Weights of a small mixture-of-experts language model, trained from scratch on English Wikipedia.
Size: vocabulary 8192, 29.5M parameters.
Training: a variant of SOAP for the experts, 229M tokens, 6300 steps.
Below are experts of layer 3 (counted from 0) of a mixture-of-experts language model. Rows are named up (a neuron's input weights, with its number) and show model dimensions 0-255. Each number is 128 + 24 x the weight over its row's rms, rounded and kept within 0 to 255.
Before each expert's rows: "gets" lists some tokens that make up at least twice as much of what it gets as of all text. This comes from a sample of Wikipedia text that the model never trained on. Tokens count by the router's weight.

# expert 38
gets: "=", " =", ":", " \"", "°", "″"
up1 [136 179 176 133 123 153 126 162 136  94 128 106  99 122 124 129 147 122 126  79 164  90 130 112 192 115 109 131 103  99 160 115 104 162  92 148 135 159 120 145 143 172 146  87 114 112  99 150 103 174 125 139 166 109 124 106 115 146 130  90 124  97 158 174 117 140 173 114 153 156 120 147 124 118 131 135 143  99 152 114 148 126 157 132 110 124 130 135 106 107 117 156 105 128 145 100  90 176 152 176  93 159 120 149 130 123 125 143 133 128 114 180 102 130 116 120 137 142 103 124 162 156 151 117 108 146 109 151 122  98 134 151 147 109 161 126 132 140 160 128 144 136  99 127 141  91  94 131 128 108 106 160 142  55 134 104 129 122 114 135 124 101 143  93 173 132 158 138  78  86 113 132 107 178  88 156 129 115 126 121 122 106 154 157 139 139 111 109 128 100 114 103  95 152 126 118  94 169 135 127 112 113 136 136  91 107 127 145 144  87 109 125  78 155 103 139 121 120 157 110 150  99 104 121 153 120 138 147 102 112 118 101 151 108 151 142  57 168 115 107 141 122  97  96 121 145 107  85 102 126 117 150 167 142 122 119]

# expert 25
gets: " and", " or", "–", ";", ",", " &"
up3 [140 148 114 158 140 134 129 167  84 130 114 138  75  95 120 168 157 148 128  98 129 168 148 156 135 117 110 149 110 111 103 126 151 134 194 169 119 186 122  99 102 134 113 140 125  88 126  68 156 141 151 127 129 141 151 114 132 118 131 157 132 122 106  98 127 133 167 158 139 120 138  93 147 114 138 166 142 162 130 163 148 167 172  99 109 135  94 115 116 149 150 163 142 155 147 114 122 124 149 149 138  97 131 132 107 142 123 125 147 133 112 127 102 102 110 114 134 113 130 123 121 150 126 120  82 138 118 165 132 132 155 108  99  81 136 118  90 130 161 139 143 101  86 118 125 132 130 136 121 145 138 124 151 107  79 112 169  76  70 151 115 156 111 128 146 115 180 131  97 107 104 122 155 124 136 133  99 105 130 111 147 106 122 169 140 135 140 107 115  93 142 164 127 138 175 154  75  91 142 131 151 145 137 167 130 145 126 100 124 122  34 132 119 114 121 109 100 149 140 172 154 112 106 143 115 117 119 139 114  88 129 139 122 129 138 100 135 131 111 142 148 142 109  75 109 162 104 137  92 105 150 152 120 157  82 125]

# expert 43
gets: ",", " |", ")", "  ", "e", ";"
up3 [123 133 138 157 100 135 104 154 142 130 117 117 150 109 112 107 131 169 143 134 112 150 130 168 196 150 130 186 151 129 144 119  90 129  99  99 152 164  87 100 115 199  95 116 125 131 157 121 156  81 136 144 158 129  97 150 141 116 139 112 150 130  81 156 149 110 140  84 171 152 139 132 157 147 163 109 165 142 127 113 108 120 115 121 126 105 107 161 126 130 141 121 122 130 117 121 105 132 141 130 170 122 144 113 117 101  91 147 111 167 118 191 118 119 121 133 130 142 110 115 153 146 162 112 115 154  82 154 131  73 146 111 139 125 168 157  68 112 171  93 116 120  90 131 102 115 175 138 136 123 131 118 133 102 115 125 164  79  96 149  98 147 125 152 111 100 151 110  96 125 147 126 124 168  95 102 111 134 125 100 150 114 137 127 113 168 120  94 176 166 119 165 114 153 172 131 134 121 144 147 134 129 127 141 126 108 131 123 138 136 131 124 119 169 128 156 120 147 180 152 159 123 111 161 114  98 125 146 158  86 158  92  74 115 150 107 124 141 138 116 145 154 141 143 119 150 141  98 156 139 112 151 118 162 128 137]

# expert 20
gets: " |", " (", ";", "|", " \"", "="
up14 [164 130  95 131 109 143 115 169 137 143 177 100  73 121 134 128 130 148  90 119 132 135 140 119 134 119 130 143  99 126  86 135 109 160 148 106 128 140 100 129 140 116  96 168 120 116 120 129 130 142 117 108 128 158 126 112 136 131 108 129 142 102  77 142  78 152 156 124 155 152 137  80 160 129 134 179 164 120 147 102 110 149 159  57  93  77 105 121 130 125 117 148 116 155 103  56 128 152 113 110 103 153 161 121  68 176 126 138  94 110  92 154 111 139 100 107 120 121 127 137 121  75 209 132 102 175 113 129 169 105 138 144 102  96 190 137 127 136 151 121 134 115 112  96 127 119 112 117 130 126 138 124 128  94 137 116 171 118 141 124 106 115 149 127 140  97 180 122 123 110 129 120 127 139 103 108 162 136 142 106 139 121 145 164 116 131 116 141 132  85 150 118 158 127 128 154 158 116 141 149 108 105 123 193 112  72 106 157 114  68 126 105 118 120 125 131 132 141 141 125 133 144 102 136 143 112 150 142 144 116 150 130 134 127 113 167 145 161 125 138 108 139  91  92 116 147 147 108 157 139 136 109 129 136 114 167]

# expert 50
gets: ")", "s", "on", "er", "l", "or"
up1 [ 98 141 125 108 121 113  96 138 116 129 122  86 136 120 115 123 132 122 133 114 155  84 128 142 150 126 121 123  87 141 142 136 113 150 140 156 122 170 110 125 134 128 128 120 155 123 161 149 112 121 135 134 132  94  99 128  98 138 123  88 125 127 115 167 102  71 142 111 173 147 103 101 159 130 117 126 101 141 102 118 135 110 155  99  78 122 142 170 154 127 114 130 115  97 141 171 127 158 140 119 152 132 135 109 126  98 151 164 103 140  55 129 155 101 140 125 101 124 142 121 174 132 152 144 146 153 102 163 134 115 122 136 100 141 199 107 122 144 164 124 109  89 102  88 130 128 148 112 116 156 149 126 133 133 145 130 158 100 132 143  77 149 151 158 107 123  99 150 113 167 144 122 101 117 103 131 161 119 162 100 132  99 122 147 112 119 142 113 106 106 126 133 116 157 153 102  77 167 152 182 148 108 167 127 129 144  89 172 153  99  83  79 113 157 124 168 121  90 150 116 178 120 130 137 124 153 133 125 160 137 111 109 137 166 126 154 144 158 188 109 133 129 141 130 114 171 116 120 202 136 145 172 135 143 121 108]

# expert 28
gets: " of", " in", " to", " on", " for", " with"
up4 [173 104 105 140  93 143 139 134 159 114 149 131  97 135 122 107 140 111 170 116 131  91 177 121 160 168  86 145  99  95 183 127 121 121 141 163 124 169 163 139 159 122 124  99 157 178 167 137 119 170 125 132  95 122  97 124  91 121 119 137 130  95 140 146 114 142 138 107 132 162 118 130 115 113 194 141 100 106 181 136 122 135 146 122 106 120 119 104  89 107 128 132 121  89 121 111  89 132 139 146 114 129 101  76 110  93 112 117 114  84 110 128 120 143 147 118 110 122 156 106 130 104 195 134  95 135  94 119  87  88 125 105 115 134 116  99 125 178 164 125 123 144 155 102 125 137 124 121 123 144 130 129 139 122 166 120 148 133 118 176 118 133 111 127 128 136 116 140 135 104 156  77 144 144 103 102 130 138 188 103 131 106 146 124 132 161 131 158 101 138 125  67 110 178 105  87 118 105 154 149 134 135 121 145 148 141 121  91 122  85 113 122 118 135 155 128 113 135 131 120 118 107 115 140 166  93 144 146 130  96 123 127  77 158 145 118 112 185 152 132 136 124 104 123 135 136 160  98 170 118 132 130  79 169 141 146]

# expert 60
gets: " a", " first", " an", " new", " second", " other"
up3 [117 144 124 117 125 142  84 167 102 104 164 166 166 131 138 123 120 152 129 133 134  84 106 146  79 144  87 169 157 120 103 131  74 137 110 121 135 164 112 122 152 155 141 173 144 110 137 121 131 133 151 153 135 119 151 103 139 134  65 152 129 136 112 112 100 131 166 172 138 121 124 139 119 139 135 162 114 143 117 149 126 152 119 120 145 128 116 168 136  79  96 162 145 141 140 119 114 183 120 103 123 110 188 135 120 134 124 159 106 160 113 126 105 112  90 119 129 158 128 142 127 136 136  81 120 105 118 107 136 111 117 122 164 151 185  69 151 160 131 117 116 136 105 149 132  96 162  87 168 157 111 107 168 114 122 105 158 125  97 118 122 135 105 136 120 140 149  70 104 119 156 120 104 119 148 138 141  98 133 134 136 103 146 140 147 152 105 133 120 150 164  97 135 148 123 148 107 156 133 130 158 111  74 134 156  94 118 138 129 108 109 136 119 136 107 108  85 176 120 143 149 118 144 142 124  98 132 133 156 144 148 110 106 185 105 106 158 165 138 146 120 110 117  68  88 182 157  93 158 132 121 127 144 149  86 113]

# expert 0
gets: " the", " The", "The", " a", "|", " A"
up1 [ 99 131 138 122  82 115 118 181 109  60 130 133 132 155 126 143 111 138  87  90 152 144 126 115 190 109 132 120 114 116 143 147 107 166 177 147 148 108 116 156 125 145 151 129 135 131 120 133 108 138 137 129 108 156 182 107 104 123 156 116 115 140 105 182 157 161 147 144 139 151 110 138 140 124 137 110 107 147 123 141 107 139 122 147 123 142 100 162 103 124 103 165 141 114 122 136 106 152 151 135 122 109 146 152 123 145 110 138 156 135 145 130 130  93 130 127 159 154 137 144 131 109 134 109 139 178 119 141 136 107 170 122 142 101 131 165  87 171 112 104  60 104 104  91 114 100 145 122 138 179 140 141 168  94 107  79 169 125  71 165 143 129 126 147  95 159 142  82 114  86 115 150 116 120  93  96 113 147  80 136  99  76 137 151 137  99 168 118 110 187  99 113  90 124 126 106 126 140 124 108 146 104 151 120 169 123 114 159 103  93 110 121 109 142 139 123 118 151 130 149 149 112 158 159 144 126  93 133 105 135 109 141 133 175 142 125 141 130 111  86 121 119 147 108 118 127 174  99 134 122 148 138 154 141  86 137]

# expert 33
gets: " the", " a", " his", " The", " her", "|"
up1 [131 147 156 123 107 143 124 161 132 147 154 144 110 132 118 125 146  87 148 137 137 126 111 131 180 151 108 113 144 140 107 126  94 161 149  94 110 158 142 132 117 145 153  94 126 104 137 121 110 165 166  90  98 113 124 103 163 145 108 162 152 164 130 137 112 147 125 118 136 148 139 106 114 112 115 115 144 122 139  99 113 158 161 120 111 141 124 144 150 110 111 151  94 124 123 132  75 132 127  90 112 128 118 171  89 138 140 135 107 153 101 142 150 114  92 110 119 109 142 167 162 109  99 120 101 175 142 110 125 135 171 144 179 115 136 124  93 170 142  77 123 111  98 100  63 134 146  95 146 146 105 103 108 113 104 124 153 102 102 168 104 128 128 100 131 105 158  68  88  80 119 135 113 114 105 135 140  84 138 160 108 106 122 163  97 128 139 153 137 122 122  92  87 152 145 178 129 110 130 120 131 149 109  96 163 152 129 128 130  86 112 133 165 143 115 104 139 119 130 138 132 127 101 126 149 174  90 107  94  99  88 115 118 170 149 116 139 179 147 140 114 104  90  85  89 176 121  90 158 130 108 127  95 134 133 109]

# expert 2
gets: " the", "  ", "–", ":", "The", " The"
up0 [161 148 135 162  91 111 141 153 172 111 140 118 110 121 103 147 139 186 116 123 111 107 127 132  82 123 151 123 122  74 125 147 117 156 137 141 102 138 101 129 125 163 134 101 122 152 109 113 123 117 119 104 173 156 126 162 117 155 128 153 147 119 137 140 163 148 110  74 102 137 140 112 101 100 151 106 136 105 158 127 134 137 138 128 128  79 125 118 151  96 117 125 111 102 145 104 175 135 172 136  99 131 110 120 117 143 119 140 147 113 106 132  98 132  98 133 126 119 120 126 148 114 178  94 110 112 153 127  99  75 133 117 155 109 163 131 140 131 144 116 118 136 137  90  83 135 155 111 136 155 123 147  94 121 110 109 142 115 139 111 115 142 156 150 159  92 113 123 101 114 143  95 174 160 144 111  99  99 100 105 186 142 149 167 124 129  98 148 122 127 150 105 158  82 123 125  87 144  78 136 171 134 173 126 172 164  95 131 117 162 127 124 115 142 105 167 133 166 131 161 162  40 139 130 109 162 100 130 125  97  95 118 120 115 143 110 144 152 136  75 170 111 139 122 138 153 105 139 151  78 128 156 116 108 115 127]

# expert 59
gets: " to", " a", "–", "_", "  ", " for"
up1 [155 139 128 150  87 143 123 175 126 116 107 106  88 130 115 111  96 111 127 130 133  99 126 175 165  85  80 126 115 176 126 120 113 124 110  99 152 151 133  95 144 140 148 124 155 127 102 124  83 121 134 111 158 144 156 110 117 159 190 102 136 132 100 172 103 108 157 125 132 124 144 106 130 102 133 124 141 126 173 151 151  87 140 102 105 107 145 129  78  95  97 110 141 116  93 139 134 199 164 110 138 114 121 112 135 127  95  99  96 142  60 128  90  61 112 101 144 118 109 120 134 102 139 114 120 122 128 129 116 122  86 124 131 129 169 154 115 136 125 108 115  99 119 102  85 164 137 106 156 135 154 113 128 104 122  95 125 134 128  99 105 163 143 112 132  95 146  95  88  94 101 136 140 113 125 120 105 113 108 144 113 161  82 176 167 145 141 142 126  85 165 132  61  81 147 183 113 107 107 131 125 140 117 149 145 120 121 123 124 121  83 127 131 124 142 133 116 148 126 160 136 144 121 142 134 194 116 139 136 107 120 137 125 131 109 152 150 161 126 134 127 135  93 141 132 157 124 125 164 130 150 166 136 119 130 144]

# expert 26
gets: "e", "a", "0", "2", "4", "s"
up4 [166 131  94 147 127 159  98 153 142 105  97 100 151 154 128 123 123  91 141 115 136 130 106 124 106 128 153 156  97 158 137 105 143  96 129  99 108 155 107  98 157 155 128 120 110 164 126 112 115 168 115 119 121 132 153 155 110 101 129 117 142 146 131 103 131 150 132 101 127 162 157 104 156 117 143  82 119 148 123 108 160 100 192 127 152 134  67 135 148  88 125 134 131 137 105 110 124 136 123 101  95  98 114 133 148 166 102  93 122 147 109 136 132 119  96 162 147 153 123 139 160 108 124 130 145 173 133 147 165 124 129 116 156 163 121 126 141 171 130 126 146  97 152  61 109 148 145  75 172  92  87 111 110 138 146 121 118  53  69 151 120 136 111  98 155 133 125 126 100  91 149 110 129 151 143  96 164  98 196 113 141 142  91 151 117 139  97 136 110 143 155 134 156 108 153 111 138 116 132 117 145 122 130 109 143 152  91 129 117  78 126 125 156 145  90 133  98 142 104  97 171 145 102 181 115 121 119 114 142 144 136 123 151 145 134 167 138 141 140 104 163 147  85 129 147 114 115 107 131  98 104 128 119 157 109 141]

# expert 7
gets: "r", "n", ".", "d", "l", "a"
up3 [137 146  97 127 132 153 137 179 124  72 109 138 136 150 147 137 123 110 116 123  74 132 122 106 140 146 110 126 125 138 125 152 103 114 130  95  83 178  88 148 122 149 150 125 121 111 113 178 129 121 150 123 117 130 170 153 144 146 106 125 151 148  72 137 146 143 128  87 184 124 173  83 114 131 119 104 134 123 111 153 107 125 160 144 121 113 131 130 169 124 120 152 119 104 122 145 104 115 109 113 156 144  77 124  70 161 146 140 152 126 105 162 136 143 144 131 141 125 130 174 119 157 134 156 114 168 137 156 122 130 114 163 127 147 205 115 144 133 129 101  77 101 132 115 114 147 140  88 119 155 127 123 145 150 142 122 129  89 109 160  73 127 124 126 128 127 116 122 152 105 117 110 159 136 137 143 139 105 132 118 116  96  91 153 148 180 161 174 148 126 130 123 109  95 136 174  69 152 136 150 104 157 189 154 127 127 120 111  86 113 112 121 120 121 135 107 130 142 136 132 155 130 129 145 131 122 114 118 152 101 130 136 109 145 207 125 142 110  89 138 110 169 101 110 122 118 104 150 178 180 119 124 137 155 144 143]